config.yaml
n_experts: 160
experts_per_token: 8
hidden_act: "gelu"
moe_layers: [0, 1, 2, 3, 4, 5, 6, 7, 8]
router_score: "sigmoid"
balance_loss: 0.00186
lr_router: 0.00055
norm_eps: 1e-05
tie_word_embeddings: true
batch_tokens: 65536
max_seq_len: 512
train_tokens: 389800000
Below are experts of layer 3 (counted from 0) of a mixture-of-experts language model. Rows are named router (the router's row for the expert), up (a neuron's input weights, with its number) and show model dimensions 0-223. Each number is 128 + 32 x the weight over its row's rms, rounded and kept within 0 to 255. Numbers have three digits each.
After each expert's rows: "comes after" lists some tokens at least twice as common just before its tokens as in all text. This comes from a sample of Wikipedia text that the model never trained on. Tokens count by the router's weight.

# expert 123
router:125154087129096076137155182068133102154162128225110096171091168105165119089083131127131167145162116139109160086116143150141171117156093112160182127136164151106172066158138090100135110119103150203128119150143142127118135126056090233195104130167130102157165115138131170161109121134078114128116142130094085126134118107105136135117147119181154171084094097129093085166142123141147097119061139153084112145125090117103086125120127127126117154153139119204128172115131138118181158139139083114087184122143085091112197088197117072160050140149153140068134105143118187137119133135072136049143155169128097177086112138144125130096080106117164106172115099152131153151143126050133129127160
up0:143138129140060190093152105161132185092103143152127162132119152134155137121112091081096160142107172145163125132136109124101115172188167131155184135140077114166165094145136077144151135131163129146179077136114056185067178147097081114177126155179122089179098105113141119161161146134092144118114114097127094126135132082083148089130162160165137139093192174084146062164068120179134082159039126124163133175070093107165095128159094154131182098140187160105081159105099176102182145173174091171101111126166123157081108164159151113142075149130100150157145124131147113106111097118134126119102145128116159141072088065188105173117130071129161144115101091160095117089101115132145099152153
up1:093186116164104076093116168112098077135093087169149086177127120145141119141172106122096098133131163170073041073144146170127173177060112101190126140108142084172135114151181108145135097112158133126141140114147170090137089101129159074141091131146144087166086134203122171132112099160130111123120111172134091109160128151145075106153119134154109107194135063141096123163109149128111153122075139186080090147130169063101136116178124091103152066107194114192130089144049127142121101153098156048116188114080110139129100106114116124120134177139212164155106128116195131176127153126129153126093126194104079116086120111134110153138127146114139119143135135153101147116107179148167116168102
up2:183163158191074128112141124103103093140103111131119111104126087124060132105161115185095145172149117156200136104155210191152125160148139107161167157143077141123159069118152147157166109113165157111106143110168167113118062103084161147135095083141164138162100110141119126137127155208106128192176117124140097108159129116087141119118091090114198127072089145147119121098061142080102098112089158140118194143101148121113150122098131171071132166149103096167175155123174125138165108113109101077129154114101154079149152069142102146107071114113131099122196173023135160157158125090154128074168088134175147124068112121104126114091171165086134089135114076153138141112110107109128099150145
up3:074145130093147102140167149110157115130105163112094137159100143125093125147068137108106167111162135106069158171108146104162127093160116128146139097173117166094095138098118103102131116152084143165119085118157122156176091163143143112140126061169212087088204151120187079090077154106168128121187121190122118142098185100092115143127149173172108157136084136132112063114132063157165101155137166121149149073125128117139147116147137139112049129094151153127120139099165120141104151139177137151131103202195165085104141083145119105177116117173176094133046067126140061117105181135077119097115101109077179137121116089111109081102129160175116167138138128118143128128141133059174187171092
comes after: ",", " the", " a", " was", " to", " his"

# expert 62
router:137169108038146150143083150078140112237134137133121103155098132106123152069108134122143140119153142135127130099132122136171150097156144100126159133061164148150170143137128121125122116103133171169125168199133104126138104199084132157107041119148106135133129085182098148116116139097149065127152092157103125131172142099144162145082093146140118180152122127122144102161059117135146164116056069114110122177108091111108082115097140130049097186147129166152107199157066114124158141078146117116081145113114093070133151132155195075160104161122094045100123170148077092084133117119132143049172151132181146153089141131167137144096120105136141093139119097171141167155164133070114148138117
up0:099188098075075175151177099115155084100091133095202173097063112131173103126159098158155089097162160134132151164108092202138131125135124103148108087123107164095153143113088102173135155130105132085191177197137093121105090114126145154171077091112118145171122093189188096151141083154119136116111108162102084172171145087126149097140080109128139198097048135162101113107131136119151199136130152072176149160106139134135073143100098108113126165123094128203138098099076095138157113086110113109126096117085121092112110134138198174157181114158113098123098125114164142102108081105141132096111147095141178138112162095121134158139104100124121143198158125198127092108109156091063131104129
up1:140133132112120124081146057126097095179117125163081156120131123152082152162135156159133130140134153142125176122101109127184114138130149056155099060106101120114122131127133092063106111152152171105165111175126145121138106183153110088150074136110174114141114150135116158162160094084116181099126129064163101135091136150111166151145144127103124113145113151182152103091073075068087076113156194175095132140152111142153127085058151144119194175137183120131139129163123108141133076091176145139205170114124146062081162137104131153119121153116113147082157155164120085153109158122077073065048083130083135140117111095127107105146149140077131127100165130187143167251126124154153150111137
up2:087150128145128081180135172090161184165127082133139088107037078149064168084135081103170170059140126157175131085135091115170106106122142148106106116125213092148142132124143111163152129110106130142094097141183099113123139185177137151207137124142186136141175035098129149032118111129159139181181129164142155126094139086117172092064130150182123189170101145131152152097124121088110175104153126170116159111087159103109157163123036074110150143154121098153116139101120170113145159118129101105112112107085109078148156122121137175160072089141094139133149163113134113147162167121106127133123126113135185162165106101140121104129103108150133084138121103142119125128145094136127119114043
up3:089104143091152068116153128123105135128134174135148076114111162177052002195156146115132152126108167107112161151120123130098152141111122212156137163138159123172147182129136082148088147131115128111178150202087129177087109148088110100092130118153094127106175088123127150070177147123148145159125150190105147066155088109138085119149160152111110153178129122178132172116106166141110129085110112124074160068177156103133126130060117120154155129176093139114128126143145093132112102112143115164080060086120118166119126126138166133165121147137152110059119135141166158130092111133175168102181072130139201083087163095181090097124090096119102089153113049124183154132116126127156133140119
comes after: " the", " The", "The", " that", " this", " as"

# expert 36
router:070117101130146108097164114085118140155157208157152030173106134125157133146060178136129144188028108141117089107121157143179100114094146078147134139162100150077110088122099160189101116099122112153151149159158117119129097200117090137111078125185131149137129067140144148203124163070113116106120050143120128114205152119076159169112071137125126173160076087118128130141118112147123145128123077161115093185098083153093134103084106112093163156155167155095108191099114101119151173111119127127131130146089176173145145104116107090144117127099103122084138113161086136108131185201132113114165124127089111131147088103129109168137114113113179163094089105125161116159149190131106187127143
up0:128134110094111111119151109079137043211124169095107126089130117109140142100142132175061092110132133130085105103123105156194111105145141084182136093138082152091119113154125151153143142100107140126101140157165080103082112105104147126171139130166129144119127116186113131166121144099109091164141159141141110061166115081111106162124112162136139065134072134097187157121077076154131124136145108163177149157084142174120139152123077102089145119130146137158150131174033116108102133088083145090092129130122180169131145099124127179192114156131158080135076184122095128105076134113119174161098180068217144101130085083169119174072132173100111113125175163157166223086142152126153131111115
up1:088077123099161139100139085111120116132120132159083107087123106122108200134147147166075113119089171088072092126141130122183147128170114048123125134165134125029053151102140193139174107083232115118156129180180151155133136135104087158155154175135139189108141160126121115149104179103125155168094121098168078115145110103116195115164119079143102112168140133101149140126114119143123120123146104161153098078116107128123132096119089163178141173103140039114084148145119080127094148172119142092142143070123169143157132086090124090193140098127118140061103150132075144156089115152160142136178126144102143145131186150095105160152126131169197088100148089149096127085118131193164107148136
up2:120105118159195157113125083122133142143082097195160077127122109137111108111119153079084112065115104128114141111170138173162163161151154138109112165127129121070097144168083086192127116133141079121114212176121132170096143133150097092105079099104153133108100088124152147180047134108106103072097170145161048108177146130152120166117177111099109159172127162177169057185077112146127090074110108048122135168117084150112159117111142141114133117142195094197185178138122145136109140128084113136083139175082134165145141129140158154116150114148130120083161112110094108111146098165123152113124146127176119168083111106148104071167155138166128163194183134132147118088117174122190112091133
up3:101134119141161076088075129142173189143132132138137063113124073121096154134135136147165159128105111140134140194099154115143113144142171143115121130177102086102137107114120122118150133106085177158097140097148114154059103094106119140045144132048071164106119109176178136152090122118084107121157170083129123120120189110116138111115095124142191154147136176123186141161090134136159060125179092106126141124113108125133178118085155078149183133172136106126125168124116106159117186117136139130122090166081136135178152095132086190170064106119108132167160127152083158125124073138167118088129159145124115168115096166134118102056174118052169133146145137178137100079120036159094190181189
comes after: " is", ",", " It", " which", " it", " was"

# expert 158
router:112114069088132132084128138059090178138136128088128085148136134117208139093081173150165152180147189160089128104166111121143144127161095143134131168086108138096146149146061089130220139093154159172063127189191112107143071163112087188164130058140141155139082151203098152153196115101138168118129144146067097143117124145114113152143100145152103170104145087105124103134124145160118097148140122119084097149159075076151141123103110141133119117196139200122105167141105122114161159088086139089097123104150151165053098119094131118188127116049098111111130113154120134157173142142065145107119144109174159155101131068132070132117107111175180114142123139143138131112169176149110146113140
up0:130145126095142084091147113147090115104138097088132162065138085092136108192099141148146088175155149148147180109137142139109209151120072143099126102097101143187094161071114088115190138133201130168128168116085115140142123131109057129174122171076119115105081132199170118138185152188099145150120100176109152149154111103096139094193118132126125109082130130156129071151102143083115191131099088145150102126144116140115113088128130096069098139151124122094128104121052141128132125068142130148155075127159122138057097106143151148182137117118109106145145159161130135171133111102126188114165169165126145107076126141084110109171161208197081061172107054131136114165148174115083158123134
up1:137079088184070170084130208141112162140092153146149163079088122068156116086100146102117120145127144129071185106101102140105132114125115135119161199148155125165189182141161092164181123138160114153107079135096137112093132124127108140190130099084127139147083107147086156140131125066132127136158144135082106140184079144144126162151074125147114167129167107198157070124175132163093171100119085095098069156064127110107145099093172133145139140116147197192065146133143142181123082161095115169134129135180156136108111148151065107123167151081159192103123034134086148153119087155103120122117108120106133138117196057161083090130140093104146103134133168106122115125155132105163121110118
up2:141121124120110082119160122091223151160155130166140108152180190110106129174173102094156126118099180135110155134136114097140072156157099110149151171139116124161162112118107174135137096142165105151058144137128184096180090110159107096110171131107145118105171132086098136081082132148180144107091100153143126133125111145061187119056152159059144086084097167123090118115156158168084164141125155080153155199156111093076092147091081111122135133180068113111077099106181146101081119086099129070115128116155153137102144121076103157199068160126073116179113154134132120103181117176112121115102072081100137142119190110203120150149106108111117152145095124108175152098100134165122146150144
up3:143164042184118122123222133164072114134129157101104143187134069122113091102084139190117126109122078089080132111120124122120081151151097129139134171141180148089152100120137113128111087106197094077165140118168129182123104101174150106161186038151110045166121073091090117166085096115136099125146155126226162123083081153140152143143133118102146119114128101128131154137140073087167113116132124083153139157106116084086161115107095168136126124106154194147139097129133119087179150174163141144140121095181137140145167095128175161069127126175130118124151108098124127145119129125160145111151136178148151176142166099158155132132067105064124165113091163189125075137102075114150100110158
comes after: " of", " in", " to", " for", " on", " at"

# expert 105
router:105159063151102092170145101094092137174161172090138121119117162123122102107129148108163104153110129168037145141095113172186145148146122064129062144128163125060082138136123107164138071079155098156190176162126062159149074140050070126122082117100155082138132121136136161133095145089113152173158130112110117185096110119100113155069099161152126218134109120160107115145098124107111076121096123117129092184113080132136160125156112172140061161143113163117130133116099111149120170106149182148124114139073147104096122102136177127148145099104190071175173145131047095183116147147144174097179177118073127159152133121184098145084095100130173092105104111167126125108136116106133132158123
up0:092176174140094149156168110103093161111152124061149127109158109099105134107091133137086095144128117123077095141143118155148096101141045175165092166145131119133127101140140215157166087105160174067117121114156097149153107127129161117131096147122189122158089128128094056151113171146111124113124208155128130054123114160113105152073037149131099164171102143151111122107180160160103149099168077142119107120103116102112117138110090119154158169158081099191175123088075132098092138107104156089156174122147134143119097066100108143043121102140166122166175135154124133137158159157095069116163192129172165182111143084109121079117086131113133201108092146145079119144164130114107122062146
up1:111175161172073142163161129112165135145138143129140121114095184098168108148132095132125065097141124113112172133132140212118107119091127095120115127136147117087184064129130097159096112105094081169125168190138137117113100133083065137116160118143083144125160192121112082149113138099157176094142138152165096187071104116153111138120136175146088143198059128189110162092109141112183088100096104117163101177094071159175157102128122144156129135106103133130054160085176112107150156110168113129135165192084206091183104089128170111133129131180141145169161104099055112110119136129170047103176112108133112136106121170170130129097137118092174163158091131076111117090157148081128130128083
up2:099117113131148121140177131189176121147110128143153202130138104200152148095148109171138143105184120113210042144128092133112142078145156132151146158139095107114165137129104135174145136084089158178154136123179152126149156181110145128145098078091150127150126044114161080149083128072139117128157086133104144086137126132080123112186138132190130166110091173188121088147115111111157126129081107139174117123143141124123152136111068067151136121083152101095097206180129099137110196125189104099114065100109219144117096128145119083149176120128127154099053120136168090124107148145130140161102117068103126092129156063142148198123115107079118098106150075097133098098152124126175103116101
up3:110148128166180149133149069095125166156084192168128166126073092111141140191140092100086097080097135115064131160103122118143157089167154114082180091130178131154068115060115115107142124075117174141123173103113111119162109179073180103101086068119132131102181158167133163126117101131083153143149100177112149159114135152112126172096161183174147108130149099124054101125163186110095090135111120132105164105125153164144160071141176122109124151131131201070142147172136096132143158118143146176178112152162096120062159092119129135149118160119068094146091130196119069098096104064117147113126100120094093172117170090140148153153099129106111083096154160129064115120132175141102109191145
comes after: "\n", " =", ")", "==", " also", "==="

# expert 23
router:107154070140122101111149122078125149149154131173124131174110172079174135149109192164195120211099151184100116116131132106088144147166121098170079135084137140068186098115055190161181106113135113168098094193204128159133111139134078158159135063184140123174123120175123136186133149088080168111132150131113102169164113139100153129122070140099095139125124064105129099128104114180146080107118133137105113141126059083158096113133113175120114141157150153116101173154101074136142151048116164113098082125099207157138129063102124119169147153125170108144151116176120150115116173188105113073160147132155152149106105093088117119106123099153173134156091117164080146121119157152137158097133
up0:091096097140094117121132163159113177090158173133149088067196179119152124154136143157148100147073135136107131099144130096152108138115109112103134136134116131142182074123139073179139124127148094155076114155111149183102115056090146139165196112112178132150148163158123138161100121127078121122131168118170095110087111156198116192130127107125118109155129089131096078178145112115095116089142108145126143137052111192111127146102144110151095164152132124115109131111110185129089124123097099125166110143128146109138146078223109122178138134185172153180100095124180138123144171084144156191093083087120124162177148097050130120089105087078094108112192107157208117120156180150137113058062
up1:141145119098164096081136115119145147113096103152114170135133090164174096167175139125056078081114105099111084107113119132165145153098088146146155163147122133095129153187087104154129089177098095129144123147112120125081134161148086162077143092165136044110144067148170169151123138139143096137106107145128094168138094141113198115114116108152137138091162128152084115114125122142081077218128150131106133118173079161135107140103104130112175122249084126119141105136088080166160124153156159147124086159172124107087136126129126052138144158122177070149102151137162109143130110120097149084115064114149166179082150146159151157157188049090107099107142118135117140087145196214109167093157
up2:092108095155140115162199139104156150141113201194153097160132088172143155171149201114129082091128126167088141129167111078146140119074117142155111093156136154099133210129161148076130140083099066156122102152115124137206179127158147089162168060144129145118141142152095127142061142106125134120145194077113098098089110112119100180148138152117169081149131164148110183109120108134102077154140141105120136155136145133071172143105096098141127121123123112129155103098128113151130166130109171124129164063137176164097079149127125078060119184121180101102083082127080167141127138104110103049086138122101136118166151132146165104053115084103196121142147158126097103178145084198129142109093
up3:112152103117114101113097122136108142140161124145120140207189162126122150109118151182183169099096107160146157158174162112110153104084111139094103174140138150090163119095108151148099140068124117204121102124150147076108123118110106118174102182105119137167144160068114123072071121093130130126145126156162126176130120129142143163077067121134099076144110122121101118131084060088192126060139100161146145160114075117137151136157126154065126124134113116091107141161187118114209155132108180144143180154101146183215148095132113057084106149113123128153065065122095085153170142135165209167169114099160125156147130154102174088123097076098154148156118149140080119110107141107143042112146
comes after: " of", " in", " as", " with", " to", ","

# expert 138
router:113114065148112061052180139068122142166144140114086097110149087151166144048066141115174127164088137136074117112076132140147142086180137113120142097118133109102143158101093138094169148107098166171103121135141117117159121160163083205131119113144124132211145115159114212157169172096081159136116116133117091179134136155090123127123107176113137218112108091111144153140116126102109143164104139154106144128194155094067091103115129126148108108177050117104110169141129145109136132106133109117142163139116120121121129098171178073164122166029175140146169134166104108115132171113133105073146172161154109132116130160116107151124115107168099027166113071135107135155178155095119171113126
up0:107146118080132159123158146100108122129101086094076130081175107121135144122147117163116131162186116093123154152135146175115147144114087140135174124093135166111180108135113152137140141143179136065108159202102090142149119169056167183167120140089110160172104080103197167147175115124136164115140056196058131112106080113121117129097126178176118129105094166133143129125040162121117172178109149136116079145083137131107133090053151131106062160136119145130157164125058098063100107148121090135144133133212111132123164119162199125115124100101095116072121173079097139120115153055166133089096166122124139150108114140130150162181103167143140090153100066120147108181107116133099184138119
up1:123125133179108124118142165135114142133167132068117174114108057110092129131170134071085119075101132099135098192089135134090171090068160100106163131079138139166161152102104076123124187113142173112116127114145117125131100139152154138140122131164140087213136139143115152205107129102070176161158122137131108161107116120104132179072097049095199129119127097130089121140108097158121148105178100116161126159094175143087167143177145153143090067138134135175051082177165086073167162154136151093100188111142121153154187064157084169141121165081183096096099111156154173184144111131100106173157167114132080106157126197144122102117142106111070159148094129104144129084122128137116142113132
up2:105040113148086146102110125114169157125053129120118175180146157096174056140080130121097170114113198137106147207149160137065201088113113123150118119154175115136180080108097176143133088111120144134129055132153159114107091129134096131185121182061113152134144159116138152115125187107094134088178166158121140207097181132095142126123136162125174125137116091121121107125162112155122069102137152084166085105116083134151096155167141137176085163149160088129170085139165171078108141103121105071131157187130126113148118112112115091085107090077145117116167079171181100135169174134130131115137100106107157102166157095072084138130131166145172176112127097116121134128077162079145106146159
up3:134116080099189158156082113150114153090171133127124083101150130151097129121164151130143137167169108135090135097120104150148154135113096175193192118176096163099112097088138103142107147117108075126134108143116097077165148140106133135146132134145108113178100151204167144154115169180098110134190068143156114145162186159188135136168056121090073106103086119160115195104130098147049160101145135100091165121106156112080121118100118126078158102127133159125108167062136121134183074094176131133090155124100118128109093112114180126093120181140182118152158197158093126117071152045108129103136170164153071144102038176134157161091084161128093101141126085172107096148169127111135130118115
comes after: " was", " of", " to", " in", " and", " for"

# expert 50
router:092127059118097157145147124088147093119168159087166092140080082068171107105126186079148173126124135182130114135157059212160226102138146113163147123107110124095133166154081087063151098134121126183135094116136145162119115113085154144164108055128152138170104117177105147140140132120131155116071124073102084128140144096079105177145108150136121153168116130195134137105089105112082117145075077117065118152133133123121159129121127150079131157127097156144105163124133140111126168101135143140041203137150154123129111091102141134129103141094116120120137114173086101174197115130066151165161220108149151157127143095166075137131089095123174145101139059161158132111169103127139189131148
up0:092136114101121187111142093096121151109125136097122107098118119090168078116175088075101109123149153161110102058122047154156196112152118142195124106126150094160120154113090133121152111083129108189138106125116145139149100153088159122184094130179117108089111103170080201134117110089146199167119140084137120130143101103179129178117157102089114080135111074188111137122132128127079119103083117131099119172094119073103142152111098159157155093120149135125150103123103127101158150128200192164065099133202190068134183129148053112108136132070200109176104098143108118156157150152091170138118108147126169133112196149201106112129105132134117070162161134107171136118157086114156156110161
up1:123091147129128141221103173161166062164175108141139116128112174065143143092045128087120100069128160131145160100155100101091135159174119158087130097166064125143136135142071084134137132168112126164119097148189135166099134103114113109127141132148172130110144151092130089120122131085132146138115168097078076066165168126189104094125072126153125169149097116099092094182163165179150149155153128072092133130150117129168095137135153148150138166161144095106112140155115150205086208189176147103077167107128136151092147119133118165120104103114083098105208123067134136154081130113115095069160137154091139153085115074107112110146098095088169107097111086126193135163115102135141163170109
up2:073124048119119123120077120134153144205163137078178130152136147123166119171107150062098106180122127146078133151131130120194149147123073141134152153130132121101109145125090118096177112092121104167116101141095127125194119098149133127131168136127184143149125109155100117120127069110162141148160184128130123145169142111115089119150092160154139133159136181157137121104117131130153087104099076092147108139093079147145190115115123085063087192141080140111130138094133181129082192057110121145121084172178112099130120077121167153084131113179182129156193133124075124154209110103143077138093123121156138111103095125159095156111081121062163105080066098165144140128197165070194160120170
up3:110183096120127106158115152118064095116156121172146144135113172106129153127204179109155123178098158128119061156142195146142134085134108141085149155103093120145141133142139139080160092133130174052136074120087117095137133102069101111093164143119148177170083079149111138132137124121103161106133136107150101064112111136142152102137097123122187090136079173146216114134152153111125132123139112138091062172156154140080115157152083100067066154091136077151152174107127163123084136127075163159120155138164132140124153102161091102091140147175170152171101120105125129127160105112175170102198150058162140134061094149109123127069096160050169074103133148165142129112157194112164169158158
comes after: " (", " \"", "\n", "-", ":", "==="

# expert 94
router:078110038127153144083141100121123123164177155093131086102103151114201107117103170131166134145110130136144107066166092188151136107109113087115129109104111072142151165151112126108203100152162162134087111179117136133114119117098126170101115131150173118162090070168164165186172159146151132117108121099105048122183109098096075170142091157113138138138118102169120140160049138175122149182054123127060090167108131103122155108132133151084098133104087118117143192151125188115114176112132120105076161097151124123113145110094156114131181129115143071109144129156095094170158141125123145155155125114134151161111150097175063107106080034091168085144135106143137147104142175128140221157118
up0:154090127092120148096130133122115177115114098136131155153171111095162145104142148119092095128056097118144103085125129156083126080111192144150162162066127171138178123173105143112085088061134142116113105123089121152125130159146085144118157085178073179124104070089061156095117134180153116137154101138173100145109189173127167091120128110109124197124104152175097201159098128130168127109175069095110099118129093159174128076136181111091095139131139129153134106157128171101156114120122139140140135116104140202163165139148125055016137132091133144096164156173110114133066105174075145142151159165152123098077127131133193073106122084119140134077135161150145188128139181136110110170085
up1:137176086147179157146117149148099171073079154121095124095113135208103130058139122184200089129148111136110085111199040170128080098155108101163208104113107123142161134132170108080167120168136103158119082154140146112085107098113105176110067153133106114158168063123119190147123112090142152101105111091088094117119129118119180152145131162103118149089122135123127161137132125135089087164120103134147120137134116150154203097107188064124140126136088149171147124095127139114132149112156087172161139079127124202137082160126140087161159185134105153065107123129123108137114120126145173130095098089157134143079122130200097111170091094151193159155125091174086070096156147097094093121087
up2:185148175113159072080160099132119194160115128114123090112081125113151162121054159123086121143137121120128131153100164150180115139177151122172192133149139103109157196217115122096138153121094184147176151127112046162090153131144132161102095109116132171131135132134062154188072143161091100119093127116070137124142106103132150180127048083117155125174148137123185110155100109213102155134153113115141104155089167097131139071118126101157139128108117122138126170147096104132080095146083147109161072127114068144158173072123111081110125086074117105124121201171141113128136130099109158172133140223170048075102139133111117103120137120162118082121113106183102108136116098116118147129121
up3:146146170183122117033106108176124122155104186089145139122132096107172183096127118106095134125067116186189097107168164124191134085079145149091069131122097149163086102185078116145175125080148144107125137124132126174128120141084109143072138149176104070126150092154109115197128139137121180082108162135142052134155144134128114101124054143071159140091167111144130108164124171177126138163134115147114113155156124152141125117131129172137105114112106122142093153074071155152109138133097146101146124140093117090111147102105108075134174109134148134137113148147173073168143123140136195155071101142086137135142202090068192188117156113135188104182106132080136131061103191128093095122093
comes after: " (", " \"", "-", ":", ";", "/"

# expert 33
router:112146148133121116088142178062141091233213141126141073139106101113185112093132125163170058154052157151099083122119118095138169100147159097108128150153166090140117141149101103149127121075124137161144135186208132119159135127120109196136085121158069143161074098159110114175127113139094158069099128078099117159142105161141108151087106169142130146144140120127076135098118122108151129158073139105135111123139150105101163103129115117114092130142090100157070127182107200132117147139146194154146150152100192138128201086162181103152105172049113070122138112147145119104071136141127155115143177167100088132126143120111142174109123101089103081097142070113136103142178098122091197147122
up0:203171148143105101097101145117148105103237127071132081120154201116133110103156126158156167131102068174192088125082120122096143156109145102113025125138170122092108110141086154135119136147098150107120141109111140078115129109121128143142154146127125129114141148130102163132109162119076136123107111105091150095135122178169088152138170181112150132072115147125078059117144155134188125099099139105133145156127088167155115108111118137122134104120127158122136116095067179132128144195127160110137120127126204136154128109110151130123083194081148095151098153051153098103127142110107086152185154146161112100097133074122126130138191149137123116076110023178145137159170151075070215136089
up1:168179110148099125204136091168168104134094072103099164151104105159102134119105128136183062059153096149109135177142139155114108081165068131118116116129201152159138126197079157186134054099120111176059172117122166157106098160150116208134120121155130133136145097069087112103144146091127115110102147146106094133166163125109137095128074196124143149064096119133110131120072113134205126145129108126057128084133161142062148164138145085101130159127184112157136162145110114131137126107141135131128168114130115116154106113153147017169081120085120152181133127123124094102088121147082189161105115106160174159096126144104142111188093138179115151155112146128099142130165127079126097174148
up2:132087146156102137068071127041148159111193146089170091107123148156164129180147161113127140163105096161075103110159089064139134083153135129118130101120116163121147150152079107143173137096140180155134109187164083111130099122158115171117162151142096198095095162100178082174104140095127144105137137098153164097136100164124120116094111119144126160131112115164112120038153122117127179156114086127131166125149125090104147098184124175077115128145124104143080120166095146159158152174152171161111137176113164130173180138144138150137118078078166158126130138111126148146043131129180072096132058138057103093104117129141235170108166147104059086119122138136169184104112136132102160141103
up3:120124221124137171139110103038109129154158096147127084151137169126176095103116139163172123165131182072117032097167168074140097088123132163116099090122127086095126128136144156137156087148160181157135079196147142101167140114102134127132155090150133153102123141144084122154112114119150122114154161199164103110095075092163182098184099176138120143098158087114036097109136098131136120119134141127118093054125136154124099127184111108115157137088140097156166086154100173133135131145079121117152089134094061162180103078172155093173158141106167186126146121134150132164074167157103085137109105096095118118149136127179191156090105113077083109126100088126102175160126142146122133173092
comes after: "\n", " the", " on", " in", " United", "On"

# expert 115
router:148120113181098088077189179139127181143150205153177090126132139115143079115085135159147106118130095236125152119122121168157167146161117105147104207130105079119121177135164098136138115082144135136125148190115068105117094187111102215140109142135119094170076142153187166163174186109092142122128151111103114171137114122123155182125057126136154137118103108125095168090120149165083107131117113102126076126194063122103139143083124084133146140139148125150096087123093126161188218090123154092080156154080131127122128113135172134148131109141098149113122129137118139126141136166142175104139165092156163104109150083118102139059135125108181112144120154112071085197117156062100125138098
up0:136103143148052143080196088098121185088109149150076100092122128076089095171137095127157154131102131130146107094130160091109119146164122169102130152096135132170138139134111081123139120173178165123149091161126109124107139111134097175088173139119127115175131064151129163216100126105092143119215146134134093173117158140165119170157081123107099161126136091123118130156114085077140129087127102132110077113088109123130161136099159126112106162160132147137199103110164090136163194107117066140186144134100133132160148048093069158123152084077115177186206146146105097179121139130129161132128119137123104122032130165140164100128170085084090095156098096068186148143125129141114103087070
up1:183179081129126078160082147110123090135152105143137112175106160139118152078178114122148175154142083132118099172120131131135065076107133123114106094115131100135130141143168178093150094108167102182102143135168114066151124136126076093144126176121106127181101116161067114117153147118124091162191123143098209081104084108120151141162114168121146151113070137143133157185136083117097098134179149125086142130133218153102144160089170160131130041159127175143142085131081088089080142152172148123146157116119152166095066110075100160116076172155149096131130154087120124111166161175134175089131044098089125162182088114140173134062123139131093155092091149130114071132157161166161142112134
up2:173104161121088144091159124118121142135138125137138144128064098115169074122027128091139170113087140188155189170099132114141127119136125156138131119158118122178180134163153147182145158141097130107107144096182148099147183111136163136147109110091113112077103135084154114103121123166139159161130109122066137102128173148149083117170091134094206106111046151120183101197123139122147102185159130124153120139121150072116110103124127140065180112088157131133211061062232184094120161150084126072082152167097109126139157118095114122054149127089092145105125124127103170111137137108094157109136110131125153132109161060092072156106128133073112083134126177104132142156144159145154124108086
up3:106127119189106117193051093105141104083150103136172086162135109150144149128104160125166144201111139184104098093114060160137142148140110091128072117102092082132106126121161179057150152109146059127185122117128157118147123150176134186147106119122119162116147123149125111104128159119057181081149033113139150113138111085136149142139105125096125131159225160103119193217081141129110182114140107095105118198089159127141163087114125138089169120118137079183114101179107116089177116141142123152113104109152134127134124107089129110136146196154170098131104135160128137168138117141153151099133149103089220085116141128097150130122103063087173126091112073152105147091155150155157175128126
comes after: ".", " |", "\n", ")", "==", " =="

# expert 77
router:133118085129129053168180170085142168114138151184143116148063163126129091108084154110165082168132138157082139142193129212108121101136131131123160189114145165090157084162105151079105127054113123163127171156151094186102142166097106190138111121115085157141144103121129168190117132118127132087132096097074096106128107097147130142092142105099172135134142095135097097097118067175156090156138125119135137196107138153106119127117101138086144177189084139146146132131148118113131171142156141100133155145090119129102121092153144105153071164108092114126189112165095187110165221096093167107141157134151132115088093085105109147062090105136210112185147092138101150117180142114042120139163
up0:120081113143146123133138107127128110114128155090140158100130112168127147140127146160146089107159133148179159140165179198092140090162118103073117091108141158075152100158145168148149153146137137157219156142132086169188135101045101130121127178109137140140068144088100128135144185137134110148100083151084074108136138105116101179127135117074135058149150136161089136094117120191165141114105075150184119146119126088145120125150148146100127204194043165149174166113139079140168155150121079099116084163136154177102162134123115119163092125103135075120118117068122152151140143087077108100167116125121145071087155195159090169103102161159120093110176096062074116147195122109105104121188
up1:149149071141176131120093134108148135145135098069139103156110112135137195083105116164167074104142126147156140150177151152126151056105113100132072159143109123121133108058138184163165093096094089181146138123139125032106148089164172124185104175061121127186140145155151133160116090119128088156140150092118147167076168134158105194114112159109189134117112098117117148087150105155171119106187122139138191150118123141158124104072136136115109123092116100149090127106169082133109171082115102097132179138107097080133134093154056083165113110134126094076080087144097163159179164132122160160176140134101178181115081162081125109074133084132171114136161134145114140128163076066138056122100
up2:088130131136112122085150127094155057117128081157137144093119144174099107103088090088106092159131164122045095162116114130167097097160200153115139155103141111126129150076101215150128135190122157089123108130135039157153122165109131153180101111118183108144146106087141120093138125143107183096124109139115098118111183156113086074197171128150143160166109121138113190109128178134140141168110157140130153156133169137137200140068100070108103148117132112110137088165105116058153111164124203104077121091165194111168148156143102105172108191177103143086094092108160137103157164125064169124094131099132128083107081097113079175094155132119122121175148109149173166135186136142139106164133
up3:108110106097143128124106109144137145101149136127163137173113147175113127169115105130182122118094102170111125109122104143134123067097133137131169117155090128119193072153141157165128115058107151136086126154151115175206120133126110063145203159164119133158103133119169119141139122088101119094171157115210093106115165063147129176035165161093109149166116096123066142115121106162064112121139186065149179107074124085166155152167101122158171153101147142140127095114161072162115163181162142097079096117118138136135140113200130123144095127155114170116132106148115173119134171124091116142050106148033132108139132172075104137072125100126173174096144128108113109097118188169051102120128
comes after: ",", ".", " is", " a", " that", " to"